config.yaml
num_hidden_layers: 13
hidden_size: 128
n_experts: 16
experts_per_token: 4
d_expert: 48
d_shared_expert: 0
hidden_act: "geglu"
moe_layers: [2, 3, 4, 5, 6, 7, 8, 9, 10, 11, 12]
router_score: "sigmoid"
normalize_top_k: true
routed_scale: 2.0
balance_loss: 0.000121
balance_bias: true
init_std_router: 0.0188
lr_router: 0.00172
num_attention_heads: 2
num_key_value_heads: 2
head_dim: 64
vocab_size: 4096
norm: "rmsnorm"
norm_place: "pre"
norm_eps: 1e-05
positions: "rope"
rope_theta: 10000.0
rope_fraction: 1.0
qk_norm: false
attn_scale: 0.125
tie_word_embeddings: true
parallel_block: false
init: "uniform"
init_std_qkv: 0.0279
init_std_o: 0.00546
init_std_up: 0.0279
init_std_down: 0.00546
init_out_by_depth: true
optimizer: "muon_variant"
learning_rate: 0.00402
lr_mult_down: 2.0
beta1: 0.95
lr_head: 0.0126
max_grad_norm: 0.5
warmup_steps: 200
schedule: "wsd"
decay_fraction: 0.929
decay_shape: "square"
final_lr_fraction: 0.05
batch_tokens: 65536
max_seq_len: 768
doc_mask: true
train_tokens: 362600000
max_steps: 5533
dataset: "wikipedia_en"
Below are experts of layer 9 (counted from 0) of a mixture-of-experts language model. Rows are named router (the router's row for the expert), gate (a neuron's input weights, with its number), up (a neuron's input weights, with its number), down (a neuron's output weights, with its number) and show model dimensions 64-127. Each number is 128 + 32 x the weight over its row's rms, rounded and kept within 0 to 255.
After each expert's rows: a language model's description of what the expert responds to; "comes after" lists some tokens at least twice as common just before its tokens as in all text. This comes from a sample of Wikipedia text that the model never trained on. Tokens count by the router's weight.

# expert 10
router [154 176 132 111 133 103 157 147 110 125 107 130 114 127 112 171 128 183  92 147 153 184 104 104 121 144 127 158 165 177 103 181 169  41 138 171 123 127 116 144 124  86 137 170 134 145 179 132 203 126 167 134 171 115 155 176 122 130  73 129 156 138 111  95]
gate0 [152 133 179 121 162  83 140 128 168 165 131 164 192 124 138 113 149  73 134 115 154 119 140 111 153 146 132 134 125 171 104 133 191 156 220 172 116  85 151 134 101 134  73 156 123 181 210 166 228 114 165 109 123  81 128 169 130 170  75 104 145 120 181  70]
up0 [101 102 150 141 101 143  61  96 135 105 156 187 131 123 131 119 129 143 148  71  68  88 127 117 137 165  89 145 100 107 116  95 136 157 111 174 154 178  90 163 167 136 114 125 177 155 136 122  88 144 162 115  75 134 133 163  73 130 114 163  72 140 162 117]
down0 [120 106 143 142  87 143 141 109 151 157  80 116 105 125  91 116  91 139 112 199 124 115 193 136 143 112 138 176  98 125  91 126 142 141 147 139 114 119 134 114 109 131 105 177 181 137 116 142  99  98  91 100 108 151 100 103 149 123 146 167 138 107 132 131]
gate1 [160 164 179 119 119 146 206 128 120  99  89 172  78  78 105 174 181 110 190 121 152 136 155 175  89 119 125 181 158 160 133 165  93  98  96 178 120 115 157 127  98  98 138 139 123 119 183 167 120 132 117 157 155 114  69  95 110 124 134  78 125 138 110 187]
up1 [113 139 128 183 109 132 165 134 109 154 160 113 102 101 179  91  95 113 102 174 119 146 126  76 155 115 133  75 164  89  64 147 124 112 108 159 107 160  84 132 126 164  99 113  90 117 134 116  96 125 206 132  90 177  77 174 100 113 106  86 139  78 115 123]
down1 [147 131 133 132 139 179 127  63  92 125  61 110 150  88  82 129 104 104 201  49 177 152 141 143 100 118 147 187 103 163 158 143 152 139  94 178 148 114 120 101  38 104  47 109 133 115 172 172 132 135 114 104 134 123 137 161 136 172 113 184 193 120 105 109]
gate2 [196 165  96  71  85  70 143 144 117  97 138 106 174 116  87 158 103 123 114 163 114 151 138 133 132 150 133 147 136 137  99 143 180  98  73 121 110 177  99 137 121 148 149 143 107 159 141 143 206 142 138 242 112 183 129 164 138  88 134  89 133 122 109 151]
up2 [111 119 118 154 240 118  87 166 101 132 118 116 134 141 117 166 149 165 156 202 158 136 115 138 133 167 100  89 178  96 143  74 101 112  44  48 151 112 158  87 164 142 183 137 121 110 122  78 141 180 184 115  74  81 160 118 144 131 146  98 127 107  92 149]
down2 [ 64 170 135 184 140 133 166 187 204 128 108 130  83 166 134 112 151 119 108 162 149 150  65  93 134  90 176 131 117 177 141 129 133 122 129 169 155  83 141 182 179 134  57 122 154 130 110 150 123  87 117 148 226 142 130 127 127 155 167 166 137 194 112 146]
gate3 [183 151 126 163 116 161  64 191 141  47  99 101 164  95 166 179 107 170  93 113  53 171 135 168 129 170 126 113 135 140 146 125 135  93 116 126 143 164 125  82 168 102 128 153 119 150 135 144 137  88 160  98 126  99 146 148 138 145 112  96 110  96  94 110]
up3 [141 184 115 129 105 109 112 137  99 139 100 107 148 148 154 162 171 157  93 128 159 110  95  98 155 118 103 182 134 139 107  89 142 109  71  91 155  89 138 132 148 183 129 102 128  72 182 146 149 145 137  98 117 155 178 175 128 190 148 108  76 123 158 134]
down3 [130  81 165 119 119 102 129 120 106 155 121 144  63 109  97 122  71  95 159  91 163 150 194  92 106  43 125  38 110 128 170 154 127 139 187  90  95 151 104 160 153 173  87 105 120 145 112 112 105 124 141 118 127 116 127  59 134  89 186 141 132 142 114 105]
gate4 [ 77 114 101 106 119 191 159 106 145  72 101 114 108 177  91 115  87 127 133 136  90 130 111 174 146 142 160  74 160 111  72  77 125  74 128 185 149  98 116 153 199 163  76 117 179 121 178 113 134 180 118 159  98 104 134 146 122 129  88  84 174  92 157 135]
up4 [126 106 194  98 124 112 125  86 102 196 133 111 131 154  95 102 138 154 139 117 140 130 149  54 192 143 142 209 114  96 105 135  96 199 119 120 134 123 146 155  97  93 124 101  83  82 128 142  97 119 152 165 123 141 108 131 158 131 137 150 137 198 155 156]
down4 [118 125  83 138  90  79  76 145 142 156 122 150  73 140 156 131 127 128 131 124 154  97 127 127 135 118 116 138 152 100 189 138 135  46  97 132 153 125 157  92 111 159 124 192 115  81 132 115 113 171 144 128 140 140 161 131 149 110 118 182 175 107 104 141]
gate5 [172 106  74 155 160 118 115 132 119 167 139 157 107 122 135 110 154 146  93  93 108 178 104 152 100 115 110 125 157  96  84 123 133 123 133  96  91 150 159 135 112 112 102 141 204 121  33 177 167 166  98 108 139 125 136  62 121 154  88 151 145 144 117  78]
up5 [138 146 151 103 180 141  54 170 136 106 107  99 224 127 154 189 134  39 128 125  81 131 136 131 123 133 154 135 154 213 140 181  96 160 121 126 117 121 101 132  72 129 146 132  98 100 106 137 123 189 131 154 137 168 110  69 193  69 146 158 175 132  94 126]
down5 [124 118  85  75  80 137 153  82 152 128 107 199  47 101 134 130 121 113 124 137 123  93  88 151 171 179 138 135 111 102 123 155 157 112  76 146  90 165  87  95  77 164 179  37  97 137 107 144  73  96 137 138 136 130 197 131 125  87  98 116 123 112  71 135]
What it handles: Conjunctions, auxiliaries, commas and line-start list dashes, such as and, was, has been, and the dash before Molar mass.
comes after: "\n", ",", "s", "ed", " it", "s,"

# expert 11
router [121  87 110 153 129  92 145  95 106 154  70 148 123 175  86 138 158 150 124 111 151 159 120  62  84 169 115 171 108 188 153 138 130  92 166 125 105  89  93 112  95 115  54  98 132 139 193 176 160  61 145  89 140  95 153 150 180 181  99 189 114 171 102 126]
gate0 [144 102 173 165 154  88 177 176  83 134 146 138 145  78 134 156 159 138 123 135 131 111 183  99 134  83 172 156 185 189  99 119 156 103 157 142 112 143  72  87 126 115 110 140 136 170 153 148  86 180 116 108 146 106  90 144  74 218  40 156 111 150 141  86]
up0 [141 120 196 155 113  83 142 121 162 102 142 164  87 166 118 139 148 137 117 142 120 168 145 138  90 173 142  99 151 165 152  91 171 140 179 128 142 100 125  76 109  91 105 141 116  89 142 178 143 107 189 131  62  77 137 112 126  65  92 121 132 101 196 146]
down0 [125  91  81 170 106  99 123 124  80 143 172 151 132  76  98 155 126 156  67  75  99  99 143 118 128 107 138 165 142 132 169 150 134 149  92 100 143 129 125 123 153  68  76 170 155 163 151 135  79 105 113 176 111 138 139 192 100 189 110 143 147 142 101  75]
gate1 [132  84 130 170 129  52 125 121  57 116 173 188 130 177 123 115 138 171 126 155 136  82  94  81 107  65 151 138  84 150 111 138  57 132 129 150  69 146 101  98 121 125 120 145  79 158 159 134 111 136 105  98 111 144 156  91  51 130 128  80  85 121  84 128]
up1 [100 109 172 113 148 132 138  89 123 105 122 121 145 144  74 159 134 102  96  98 119 121  41 119 128 139 140 159 107 167 103  96  64 178 102  81 125 124 205 114 174 109 105 158 116  73 113 130 143 171 100 124 141 131 199 137 148 125 185 158 126 110 131  85]
down1 [132  98 118 199 153 117  91 155 119  91 136 133 109 131 115 135  91  87 131 197 165 108 223  81  79  96 128 128 173 137 148 148 164  84 118 166 160 156 107 117  86 136 188 129 105 149  99  80 135 142 139 104  78 165 138 114 111 164 126 150 145 147 138 141]
gate2 [148 129 132 103 163 129 123  79  82 100 183 129 188 134 160 107 197 156 137 113 136  97 123 154 124 124  95 116 147 119  91 166 112 193 123  83 106 118  65 110 126 137  92 137  75 106 152 144 153 136  63 140 108  90 116 128  83 109 144 158 124 119  96 153]
up2 [159 205 124 112  95 118 156 115 139 114 165 122 146 176 159 136 174 161 116 143 140 182  91 140 132  79 178 138 149 162 132 107  71 131 105 152 134 126 140 138 185  63 149  65  61 192 131 147 163  82 103 120 140 141 151 143 109 132 119  89 180 188 139 126]
down2 [146 105 122  83 161  95  76 141 201  79 107  25 112 109 109 154 127 144 134 145 145 130 160 161  98 117  90  66  91  87 139  93 123 138 141 162  96 157 173 152 174 143 123 118 141 166 131  57  80 165 136 134 123 126 109 151 129 111  69 139  91 117 151 148]
gate3 [112 112 121 134 146 185 125 154 134 106 216 126 126 163 159 125 167 164 139 151 142 123 105 155  96  76 133 100 123  87 150 207 111 105 147 105 157 145 127  78 189  74 124  97 152  96 152 197 135 134  86 149 161 148  96 111 114 142 128 115  75 146 104  82]
up3 [119 208 145 159 112  93 143 141 130 156 114 115 137 127 192 158  89  97 143 181 186 140  97 147 149 151 153  73 128 131 140 152 110 121 164 154 179 148 103 115 114  99 112  76  90  73 124  84 141 181 145 117 105 131  55 169  75 151 123  99 154  73 125 128]
down3 [112 124 137  69  56 150 154  92 111  50 186  90  95 167 138 109 169 129 104  84 114 113 108 201  54 130 132 106 128 119 122 126 137 107 139 161 160  85 103 116 160 110  46  77  85 117 179  71 158 155  56 103 100 160  91 161 169 131 123 145 128 140 149 110]
gate4 [100 151 125 244 140 102  94 149 132 132  95 159  80 120 168 105 114  77 108 102 147  88 119  87 123  89 188 167  95 128 155 158 124 120  68 166 165 146  92  76 106 106 139  82  95  99 128 127 112  98 124 162 100 121 115  96 131 141  55 180 113 145 160 174]
up4 [142 111  55 146 102  89  78 127 101 112 139 134 130  81 175 151 162  58 244 136 144  57 132 149 155 120 194 178  52 139  80 131  81 170 129 116 144 115  93 133 113 175  95 111 120 138 139 121 137 120 126 155 137 130  98 109 112 100  57 117 103 116  82 157]
down4 [133 183 124 165 126  95 158 167 150  88  96 122  81 169  98 139 156 108 106  49 119 147  65 115 121  92 105 118  87  65 209  76 116 130 136 127 117  88  92 193 123 117 103  87 165 132 154 131 121 103 117 115 148 110 161 129  61  79 180 131 131 194 154 183]
gate5 [ 91 135 160 138 163 163 148 166 112 191 117 116 126 164 104 116 107 135 148 115 112  23 169 148 185 150 131 193 135 168 130 117 115 145 125 181 152 143 161 128  82 115  69 128 112 126 201 124 155 125 152 127 106 189 120 129 134 100 119  95 119 108 142 136]
up5 [144 202  78 121  66 170 147  83  91 105 114  96  95 153 107  69 169 133 136 150 150 150 112 126  80 156 121 173 153 112  85 128  78 148 152 115 120 111  71 116  74 135 160 116  66 107  98  99 162 145 111 135  70 154 113 139  98 127 128 111  68 137  91 146]
down5 [109 162 112 110 157 139 169 160 129 159 146 179 163 134  89  86 124 118 137 151 140 197 111 106 109  84 104  61 151 125 142 132 101  78 180 108 124 120 181 137 122 165  95  77 131 135 143 167 119 130 145 154 186 127 135 137 102 151 188 182 137 102 124 160]
What it handles: Table pipes, line breaks, colons and periods ending fields in infoboxes and tables, such as Area code:, Length: 38:13, table cells.
comes after: "\n", " ", ")", ".", " 0", "%"

# expert 13
router [149  75 100 128 161 111 160 131  89 121 109 137 101 156  68 135 146 157 150  98 195 157  96  57 123 178  90 197  97 148 146 140 153  78 152 154 111 125  61 136 121 142 111 102 174 125 166 146 151  95 115  76 165 143 163 191 132 137 103 189 125 160 114  91]
gate0 [120 117 135 137 102 190 134 145 116 134 111 110  73 134 135 109 151 136 170 196 123 123 154  96 107 131 113 155 135 106  77 144 106  97 114 150 118 155  66 176  61 125  79 163 158 116 100  71 201 180  88 134  38  85 144  89 102 112 137 135 149 149 112 135]
up0 [121 108 171 158  93 153 103 141 110  94 124 148 135 123 144 117 132 100 189 184 142 123 145 195 141 130 179 162 126 172 165 133  91 145  95 110 170  87 129 126 145 148  86  74 101 122 100 106 107 138  65  89 147 212 131 107 141 112 189 162 152 120 140 113]
down0 [109 116 117 167 109  80 198  92 138 126 162 113 227 137 126  87 106 122 131 119 103 122 152 129 105 151 147 137 136 125  66 164  79  87 125  66  92 114 106 126 112 186 116 148  81 142 109 105 116  76 133 139  92 122 151  97 107 111  89 156 141 129 116 141]
gate1 [119  56 134 155 137 118 126 132 117 143 175 108 101  59 148  76 114 119 149 118  90  99 142 148 116 152 169 177 112 119 100  66 132 131  97 155 170 141 153 153  94 179 108 124 173 164 131 118 185 175 115 137  92 106 137 140 119 140 121 136  88 104 115 113]
up1 [183 141 109  78 100 159 125 124 117  60 126 133 101 178 137  73 172  87 193 134 125 133  41 110  83  79  85 128 161  60 119 146 110 149 147 143 157  98 125 147  90 141 127 146 143  84 170 107 133 149  91 111 167 111 127 177 120 163 200  67 145 142  97 111]
down1 [134 135 139 100 107 155 178 133  80 103 136 142 176 102 119 127 135 123 102 159 125  99 116 150 111  76  42 105 166  89 129  77 108  93 134 133 136 135 118  77 135 127 129 128 158 146 142 129  64 108 146  50  70  95 145 117  70  96 167 140  92  94 155 184]
gate2 [113  94  76 146 182 103 106 137  93 146  90  85 134 132 131 193 188 120 117 109 150 118 144  84 158 170 131 160  92 145 140 180 137 137 164  78  94 100  91 101 135 122 140 170 169  86 155 194 116 149 144 197 141 103 112 123 129 137 130 162 167 140 197 112]
up2 [193  59 169 124 197 130 128  93 122  89 135 149 141 134  67 107 145 155 110 105 141 129 133 130 121 123 157 112 137 136 159 165 130 125  89 132 157  59 141 136 102 179 142 132 110  96 180 113 136  94 133  78 151 134 155 112 101 131 136  95 130 142  72 134]
down2 [136 177 148 112 120 143 147 115 159 144 119 143 128 125 133 144 176 159 180 150 145 155 151 176 190 147  78 119  81 126 146 118 150 161 127  93 149 181 126 181 177 170 125 125  86 143 150  94 146 141 132 103 183 116 149 150 152 210 137  86  65 112 135 112]
gate3 [122 114 128 120 188 128 145 101 144 115 157  66 123  85 218 146 159 135 165 143  82 118 144 141 164 146 148 127 104 160 103 159 134 130 102 167 157 171  88 100 149 147 108 131  87 120  77 139 116  96 118 113 114 115  97  75 127 110 160 113 107 136 124 106]
up3 [ 61 133  83 106 122  91 111  93 179 144 199 113 105 111 161 114 120 171  96  93 131 113 113 111 116 133 182 113 138  32  94 147 144 103 111 134 108 126  47 126  91 173 134 159 176 170 162 139 153  97 157 108 174 145 170 146 127 160 148 111 168 124 145 149]
down3 [132 135 146 155 104  82 106 103 146 156 100 111 168 136 147 146 132 139 207 150  73 160 128 139 145  99 137 138  83  48 129 135 134 121 114 101  83  96 164  81  96 138 104 103  97 152 143 113  69 180  84 139  84 166 150 116 119 145 188 106 108 137  48  86]
gate4 [178 136 112 158 109 124  91 196 134 127 185 100 116 104  86 130  81 212 171 147 106 117 169 108 125 210 105 115 140 115  99 105  70 182  88 121  57  85 122 114 105 159 159 173 159 152 139 174 122 180 156  80 119 161 148  92 118  71 139 143 137  88 162 185]
up4 [106 144 139  77  58 160 204 134 120  92 131 170 101 137 181 108 112 145 119 124 154 137  80 104 155 110 166 128 127 153 122 134 134  93 121 111  92  79 113 109 210 108  97 141  80 162 134 101 141 114  98 167 147 123 106 160 105  95 125 173  91 132 167 149]
down4 [129 160 109 123 117 129 141  95 165 138 115 104 106 104 118 185  98 114 132 102 133 196 200 113 139 154 153 134 119 133  78 177  96  95  93 163 146 130 123 130 140 132  70 106  93 191 123  94 158 143 155  94 124 133 152 176 146  91  95 148 121 133 164 137]
gate5 [120  91 100 175  87 114 114 156 100 104 143  94 123  98 114 136 140 149 161 116 178 117  99 118 173 157 139 214  95 115 196 109 178 143 119 170 150 143 156 124  88 149 161 171 156 169 100 189  86 131 123 140  86 114 141 122 192 163 156 194 134 103 129 108]
up5 [ 88 113 149  96 136  86 124 153  95 141 156 142 114 134 152 183 146 126 126 136 125  68 179 183 147  88 154 176 101 143 145 139  90  69 130 132 124 186 100 133 108 161 122 173 121 115 114  90 115 106 167  85 103  85 131 109 138 116 118 119 102  68 157 110]
down5 [166 100 113 119 150 132 183  85 151 192 108  75  90 181  97  88 117 127 150 149 165 131 186 111 176  86 149 120 114 129 143 115  11 114 151 110 159 108  65 145 113 149 129  94 132 124 155 133 151 142 183 160  82 124 142 124  93 135  93 166  74 146 144 149]
What it handles: Line breaks, list dashes, heading equals signs and month or date pieces in infobox entries, such as Born: November 16, Died: May.
comes after: "\n", " ", ".", ")", "==", " =="

# expert 0
router [113 110 159 117  89 128 169  85 154  81 127 110 131  92 177  70 182  91 147 125 128  78  95  80 149 197 131 103 132 160 112 146 130  78  90 148 156 145  75 110  73 102 101 100 123 208 159 132 116  87 125  81 159 157 136 148  71  96 126  81 139 115 121 132]
gate0 [122 116 115 161  90 123 153 105 136  75 122 117 175  91 103 196 118 142 114 162 102 105 131 103 149 140 102 178 168 124  47 170 138  62 157 142 116 195  89  91 120 143 108 130 115  71 150  90 125 120 187 133  90  61 118 151  93 108 130 117 111 139  58  71]
up0 [201  86 174 142 113 150 145  80 199  86 133 101 122  98 104 133 198 167 163 131 105 109  52 145 106 127 133  81 116 156 182 141 117 165 164 125 144 132 116  93 172 161 130 183 130  89 113 109  93 164 139 159  97  75 149 119 132 135 130 152 101  89 126 131]
down0 [161 110 172 115 163  83 137 133 116 167 120 142 160 106 170 145  90 162 108 150 133  65 176 114 113 173 151 183 122 141 145 106 123 165 174 106 145 126 199 140 136 116 106 114 130 136 108 108 105  66 108 168 134 183 150 111 130  62 157 126  46 148  83 159]
gate1 [115 138 115 139 124  65 111 143 131  87 203 132 169 100 120 154 146 117 141 100 151  49  76 106 138 139 200 120 119 128 116 106  95 186 105 120 113  83 127 111 125 154  79  99 200 118 163 172 129 163 113 162 129 130 135 112 128 143 154  94 141 169  91 127]
up1 [148 111 123 180 163 145 133 134 116  48 117 126 178 132 100 180 120 103 101 140 124 128  99 111 170 155 146 135 120  70 205 116 116 115  28 118 153 171  70 160 133 164 115 173 120  82  91  98 143 115 130 156 140 136 116 153 124  82 168 152 153 119 173 125]
down1 [ 67 146 108 118 177  87 198 177 135 159  83 133  87 144  87 186 113 152 158 196 101 126 186 125 117 100 147 149 135  82 182 174 151  74 184 200  79 182 101 144 134 170 164  45 124 106 127  78  87 106 147 113 127 130 135 123 156 164 148 157  90 151 117 138]
gate2 [ 86 142 167 103  71 148 126  79 192 148 110  82 150 130 143 135 153  68  82 129 138 152  68 111 124  84 145 143 126 116 103 130 133 107 196 132 116 121 151  65 145 114  38 176 106 129  99 146 144 118 120  54 142 127  76 162 125 116 144 110 158 103 121 175]
up2 [119 127  74 118 155 106 122 156 114  53 175 187 172 154 147  76 107 145 148 181 143 115  83 183 142 146  90 125  91 121 113 132 150 116 135 131 141  93 157 104 121 129 173 138 104 129 124 100 149 139 110  83 179 147 169 139  78 147 171 134 140 114  91 115]
down2 [119  93 218 138 117  79 127 168 102 138  74 154 185 116 127 120 135 151 114  69 131 133 140  85 118 153 158 156 141  92 159 131 130  85 145 127 108 135 119 161  90 126 146 106  98 128 140 120  89 139 111 117 115 140 133  96 132 138 166  88 101 136 148 188]
gate3 [133 126 158  93 173  85 143 117 135  90 118 173 168 152 154  79 154 124 148 105 224  57 138  94 153 169  78 164 159 111 113 196 161 110 153 167 115  86 114 146 111 167 113 101 153  99 147 139 117  72  99 208 105 140  96 125  73 104 119  45 167 140 144 194]
up3 [169 134 154 128 113  79  67 164 148 130 223  90 105 150 165 143 121  93 119 151 158 145 152 102 186 114 157 134 157 147 119 135 102  89  92 153 130  99  93  73 155 142 139 131 122  98 135 163 122 144 143 141 173 173 106 139 129  85 146 150 138 161 131 132]
down3 [117 209 122 101 110 144 143 160  52 123 155 120 116 161 109 128  92 137 183  66 123 173 176 125 166  76 104 148 198  55 119 166  82 138 119 136 150 129  83 153 160 166 130 148 152 102 167 117 156 183 175 138 143 103  90 153 188 160 142 196 114 148 120  93]
gate4 [ 76 136 135 172 123 125 129 138  75  99  57 131 115 131 134 137 111 143 129 126 113 137 138 103 194 124  98 144 102 199 150 108 124 129 133 126 114  49 144 144 155  96 108 151 173 105 168 149 131 158 136 139 176 132 109 147  90  81 124  72 141 131 137 156]
up4 [131 118 127 100 101 153 148 193 109 162 184 174 104 145 124 143 168 118 150  59  94 192 122 103 132 203  86 121 142 190 128 177 147 137 109  94 107  52 116 132 120 162 121 102 101 111 150 177 140 135 100 160 166 122 133 119 149 133  65 125  58 149 215 143]
down4 [100  97 131 133 160 150 133 124 156 113  75 121 199 141  90  68  69 133 111 158  94 158  61 177 105 178 136 103 127  61 119 106 146 133 149 156 157 108  70  95 120  93 113 108 176 122 124  97 105 111 102 123 148 161  95  58  98 131 107 183 136 146 175 134]
gate5 [204 121 192  99 148 159  71 156 126 105 127 146 169 115 118  88 172 102 213 102 115 129 125 147 204 135 116 131 112 117  92 138 113  97 108 135 148 137  75  99 110 152 150 150  96  71 157 144 156  82 144 112 125 135  89 124 108  89 135  97 195 101 102 137]
up5 [100 112 115 157 129 143 128 116 140 191  52  91 110 131  93  85 125 118 159 145  63 139 117 163 118 107 185 100  74 113 113 123 102 160 128 172 123 145 117 137 107 129  86 132  99 151 101 125 122  75 225 207  95 138  74 140 144 116 172 133 152 103 134 157]
down5 [ 96 100 153 164  77 171 124 142 121 163 129 124 171 120 115  80 138  51 147 101 110 106  91 116  98 158 142 123 151 154 105 132 115 139 123 146 134 172 126 172 144 129 154 114 139 140 139 171  98 125 131  73  97 119 149 115 112 155 230  66  88 121 210 160]
What it handles: Single digits and number pieces, mostly in tables, years, scores and counts, such as 1970, 12,763, Season 3.
comes after: " |", "|", "6", "8", ";", "9"

# expert 4
router [ 98 176 153  94 119 110 123 121 123 114 114 121 138 107  80  99 156  93  80 102 108 115  94  90 137 190  73 160 173 162 143 113  87 137 127 148  95 111 164  96 137 155 108 139 166 130 138 177 206 149  75 116  95 116 169 129  73 117 110 140 191 149  76 153]
gate0 [119 174  98 134 136 182 156  97 122 116 127 171 178  79 115 151 187 105 162 155 158 135 136 160 119 154  63 165 124 137 114 202 122 174 144  96 117 134 113  94 174 108 124 123 119 107 150  72 123 124  88 136 120 106  61 143  89 142 140 133 116 145 116 165]
up0 [152  77 127  88 144  51 143 190  94 104  39 188 181  84 158 144 142 144 127 173  94 191  93  96 168 100 176 100 151  93 118 100 140 165 124  81 124 160 148 144 147 110 147 178  83 147  72 164 115 127 120 187 114 170 150 100 161 128  80 118 145 159 137 142]
down0 [144 150 122 135 133 135 189 118  95 133 130 104  25 145 151 180 166  92 143 142  94 174  42 134 124 120 125 136 133 195 123 150 113 100  74 127  95 140 170 104 209  93 121 145 149 140 125 104 176 166 113 205 112 126 121 128  72 135 133 147 168 140 122 157]
gate1 [105 124  55 141 182  86 147 150 156 175  85 138 143  88 101 154 139 155 116 145  94  94 111 182  90 114 174 135 137  96 190  94 119 155  79  90 116  95 123  65  79 162  60  92 141 102 162  98 164 170 157 147  87 167 132 109  90 168 120 115 114 169 113 149]
up1 [110 113 144 124 161  78 146 170 164 148 114 147  98 105 132  96  73 140 120 172 125 137  78 154 181 144 122 141 118  89  49 102 165 100 128  89  34 130 174 125 177 121 117 146 146 125 151 117 123 117 111 155 155 126 141 109  67 120 107 156 180 179 156 163]
down1 [ 92 162 147 100 120 122 155 141 106 127 164 143 109 164 168 125 133  88 127 131  88 125  88  95 107 106 119 114 155  94 148 142 192 112 134 131 109 119 198 167 147 113  92  85 133  67 140 156 136 180  83 137 115 130 117 128  80 128 135 110 108 132 117 111]
gate2 [102 105  99 141 154 160 142 172 118 174  96 110 122 138 111 157 183 133 144 134 101 130 120 147  79 101 126 128 124 100 111 171 112  57 143 111 131 129 137 122  90 173 101 144 140  84 113 167 162 128  90 130 137 129 122 175 135 169 124 131 171 156 106 133]
up2 [ 68  84  98 130 162 152 132 107 137  96 130 166 152 127 145 156 151 159 121 149 121 110 127 133  93 158  90 184 143 199 105  98 111  95  92 169 135  59 154 153 116 134 101  72 164 180 122 167 136 138 133 164 139 133 148 165 187 167 140  97 174 172 106 151]
down2 [188 149 119 121 103 135 156 116 172 106  72 154 104 160 180 158 119 151  96 110 149 125  77 114 133 101  86 165 144 149 113 110 138 122 135 132 158  78 181 137 125 114 135 152 137 147 116 169 139 176 212 153 156 156 129 149 150 140 137 188 119 210  88 111]
gate3 [214 176 140 119 101 150 133  43 121 160 173 129 131 152 120  65  95  90 123 108 109 186 138 152  67 143 131 105 106 121 145 112 118  82 129 142 126 193 108  92 102  70 157 155 122 114 172 155 131 181 134 111 155 126  94 127 124 106 151 118 152 124 103 177]
up3 [147 166 118 176 106 103 132 133 141 144  99 178 142 121 148 114 129 174 130  97 135 130 100 117 180 104  93 102 184  92 154 122 185 124 115 200 179 140 137 140 161 149 143 133 104 127 110 133 116 140 126 143  98 150 111 113 111 128 222 138 117 130 175 127]
down3 [123 119 161 140 163  69 117 107 146 123 109 149 141 119 163 172 117 151 106 117 129 178 119 127 164 136  60  99 131 151 116 183 104 179  62 109  99 143 141  78 172 106 132  81 126 130  77 184 170 108  70 160  88 150 145  95 100 159 177 143 136 138 128 123]
gate4 [ 64 170 131 131 174  97 153 115 111 177 111 125  67  98 143 136  81  86 161 123  90 134  94 110 138 116 153 186 122 145 155  76 113 147 130  98  72 123 139 192 168 134  76 143 145 119 142 105 118 110 159 158 167 178 120 118 131 180 193 117 109 138  88 130]
up4 [ 74  95 116 159 144 103 172 153 173 121 117 138 150  72  89 111  87 123 142 129 122 104 132 136 195  87 143 123 199 116  93  85 118  95 198 189 117 174 152 130  98 109  86 154 153 122 102 134 162  95 110 123 162 171 137 114 180 104 178  91 170 105 103 108]
down4 [ 76 103 138 106 173 118 183 105 115 189 120 118 104 133 144 106 120 112  80 113 142 139 122 104 159 149  79 137  86 151 156 117 182 115 132 150 112 123 105 146 157 105 133  93 134 117 132 109 140 162 152 113 100 135 170 184 132 165 117 115  72  89  86 119]
gate5 [125 146 125  76 147 131 138 141 139 125 140 144 157  51  63 110  86 140 171 173 130  75 103  83  74 207 163 121 103 166 112 193 103 103  94 153  81  63 154 110 161 182 179 137 183 170 155 210 141 147 137 126 112 114 113 159 183 146 108 123 131 131  56 162]
up5 [102 147 101 104 166 131  79 140 132  88  89 137 132 140 114 177 158 181 132  85 135 145 116 144 103 180 150 162 143 123 104 123 169 190 123 110 214 123 130 134  91 164 142 195 107 108 188  89 106 170  99 108  98  57  84 118  81 134 128 188 167 101 184 166]
down5 [135  78 102 165 110 149  63 121 137  99 167 130 187  90  69 138 124 166 123 214 162 119 153 183 115 139 145 149  92 143 129 116  72 122 100 108 212 120 122 136 131 113 163 185 141  81 112 123 146 141 167 137 115 140 143 108  92 138 185 132 175 142  76 167]
What it handles: Capitalized word starts and short entries in tables, lists and infoboxes, such as Hot in Billboard Hot 100, Brazil, F, S in Sobótka.
comes after: " |", "|", ";", " N", ":", " S"